From a checkpoint of a small mixture-of-experts model trained on Wikipedia: 32 ReGLU neurons an expert, 3923 steps.
Below are experts of layer 4 (counted from 0) of a mixture-of-experts language model. Rows are named router (the router's row for the expert), gate (a neuron's input weights, with its number), up (a neuron's input weights, with its number), down (a neuron's output weights, with its number) and show model dimensions 0-127. Each number is 500 + 25 x the weight over its row's rms, rounded and kept within 0 to 999. Numbers have three digits each.
Before each expert's rows: a language model's description of what the expert responds to; "gets" lists some tokens that make up at least twice as much of what it gets as of all text. This comes from a sample of Wikipedia text that the model never trained on. Tokens count by the router's weight.

# expert 7
Letters after initials
gets: "C", "R", " it", "L", " time", "D"
router:522475493515508498514489444505499492475490481441524483499486508501470502473546514533480484492479453499508481492486503509507545470487499521513443501462536465530463468485516487451521518520477488493459497541530453491485525522517505537491517507537542469463504520489516543469470484490515513490488491490483524480537506456501488519500466487510520526516490533491470453452516496533525505453470
gate0:507513483482495527491498531488472476530503537528478505517508579478493546516480492505485486478512471472455484465467518494493460476499506488479475512494452525497506490508529536490515504480499471496476506486490504512467486484480456491483500513499502543509459476519506468522506566542534565462454499507488507494495507513489525441526487512503508467532497536472495469433480489513525524491508
up0:510498528512503482512507517477515513464503473490506508512509454502513479471495486452542514542505540511557507557541477525476503523523504478503547508492506518492503515477489463536474497493508522459513481483512513483516485514499549482520490477492479442512526505488482526474511465475471453517534512518523482478499483509505470536484550533496492494457486451530503552564540507490495469505513
down0:525485492508459510489463486446508457494490527447484531503518503493513504511496505483470501506509470494500549508496483479475514495546507524568464526531508467530493511519496492452509501531551483557523474506524482493459464458496485504499523498487528463484503550463516539498508494491506537515487477549520457533496555525498500477506470486502533512525505512490483472511496505493456475473490

# expert 24
Range dashes, name starts
gets: " I", " –", " de", " O", ",", " tr"
router:442474484473540514523505502519526486516456538545515510532503513542447459465548476525486509485504493491450515521457527510476470475511518522499518468477492497490517453542486535510451490509505477462549479473532491534509502493527500495528516449517497502511489527508453501449538488492467514508503501465462507475454497481509500522509477501504525498497521498531482505472496504475475484507503
gate3:474546493527507472499489501554508506528549512459533553491462508505506521481493485488496480519503473504517517466524524555490500483436490518501459488489478502501490526473506470464473489470472507508493488454526477501506484538521502501513524549477512553471459481550493498512507471486462489509468488469483473493464522507448483470499468473545476492504484514535503504494528528499482522523530
up3:491576479515494506548495500487486523503528519477538518473479508532502534493516521474536541505518502514495504477482549508518495438489490532488480502453496462496506504535519501438496527480498493513501476505498479518494487539492535518531507508448499522497461475561495468482482457486466500523453499483453497457449525511511461501512479515498511476516482507505482474496531505544479487501509
down3:479485524520497498542516487490493546461540488513489530526493471501518561500488520488491514515511498525522491514500469491551456470476487446494534526479482509522501470503464489503476477528493471472467501513472530497487504492506490529511475506483548483447497487497448513533489479553491485538485508436500480473469497505507495512531524489516524524485506453499520523500486530435508458482536

# expert 4
Acronym and name endings
gets: "C", "S", "A", "I", "O", " League"
router:509548502529470470471503495528540517479501506486517522524516511475523496522489552535492508475491463492475479473478542496498528510519519508534509572516506521489502514491505534482532473541491471519531537525555471551520536514548516516483468484484530505446519522509488486480512466485488514527492477471544498538469531454532532477489473467510491494518501535487489487519484525509517481494502
gate0:473553510524463459522511508533479502486491510498517517490500552559545451482480510502449492503517488469487496496485522486475509529491501516507460486474513538476495475465442472497476498526511514513506524492518537479501548508515514520501489502496547508494560559517473495496536530478499534531507482489510496498531502515489514470494495471497486501540509438543482513489534501449505480501471
up0:507481505474533525486498505475513499485518483491500491530482424418463515519519458497523499503497488539501510542488502510523487498488521484506533499542513484515502476504523536524502475502507495464506454496497471498502434493510502464477496470520457469489459437486495493527480479510482451445485519498481504531533508474504513536502525514539503492458530505458512493516483513529514540510521
down0:485506531507478482530475559476496460482499518495475482499458501501503543497530505457462535506483491496502498505508441548494527521478517462518499472531520514476515511519491505507488497511542506417524518484494515488528520465489465459505494478478508492489540514462519436513518461511498471489496501508520455519512509532475480525549521506525498515481478512494489491488495558522474500502448

# expert 32
Rankings and sports-table pieces
gets: " T", " t", " ", " b", " C", " such"
router:457477533492479550528518521512516488484496527517470483523500473470458484489471482500446551498511476497513488513464506519471473467494507499476518501514536482484506492458490489512488466545497532474532510500492524514484467526491492533479534490548551482470450498490537515528528478481498481486464482466486536441490517462504502481531497500495519492521505523508448495510459454479514493472462
gate1:467558522509468498501496468491493481543514487490525498499518499502478479494544494550439563474550520537531483518470520488523469478497524486479510442503505524512525503461534511460466510510515466467481477506509492485494503502483487483492549529535521482481504534526543480545499534522494484515521516469519521491455534493525509509512483478475447519518478514493479510485514490460490475499501
up1:496519548471476512480503493447495486514506541499517534517517483486485504481568474506467549496538504532522498525474518480544450520476532504475500460527525501532510488491503520489442518501497507497432473537542486477501491511519510532484565524515485484478503484513478496524510542474492448514516475485534519506458529481503493537504492524486483527512524484500480520506504472464487493518514
down1:504485510514486486547450474475504500525487522517483521525538505519454476480475517454430495464459536503563471519484506487487482517479491519471535461491489501488508454476527497497498473476488508511464512541504483496500494484502490507534496535486544510499513452500527471453503508539524507491467469545499480511471478532505451486545484525498494540531522508499497514482453498512492482527498

# expert 28
Country codes in tables
gets: ")", "N", "ia", " USA", "E", "T"
router:510533481510462478513524511529526517498556483489508492532461491523492503532524491513512492494464503473456473492521531493444529470492521493475490534517518462487511495521484526502520505520504496494501457549462451515496472488518491507469480489508509492487467507528511511546531494536481527474447473520463520479517475465446496528521492476537514503510473472486436456508488506493528532465468
gate1:489510517492502542512482521510485487492516498480463513493517483518508539518503517529522548472447496520463491457525510497468508473539481513499480516457506477469473463466509462491466466505457502506501583474485518552489458508531526500513512503538510535535535468487486486505566514462460536505507492547504482506511502516504530456520495488468485503506512506486486507501504532519480505532481
up1:493490475442524519466443501489510449547493513456516524461495524494499493495479493506531471527523500536508549514562495513504510493521567519508504529466494469501435512481499491519511487463488452497506494513486530496500539513529506503520489535512501462505501507497497533475486502509513488543520536486509528493501445524538540499549508511499507463483519469500529515520478512471471480496509
down1:510517483510505506498485452438473552459475484492491498513511484483462495514516539510521491527532491531476476436483493546506466539479489496505526494526515474496478536554510558440474524499541482525483546457467488479528510516491460503477499491444491524507505508517520502496502500507499515430536486479535507525468512503497502470483511519519504538514507483469495499493504492501501482500518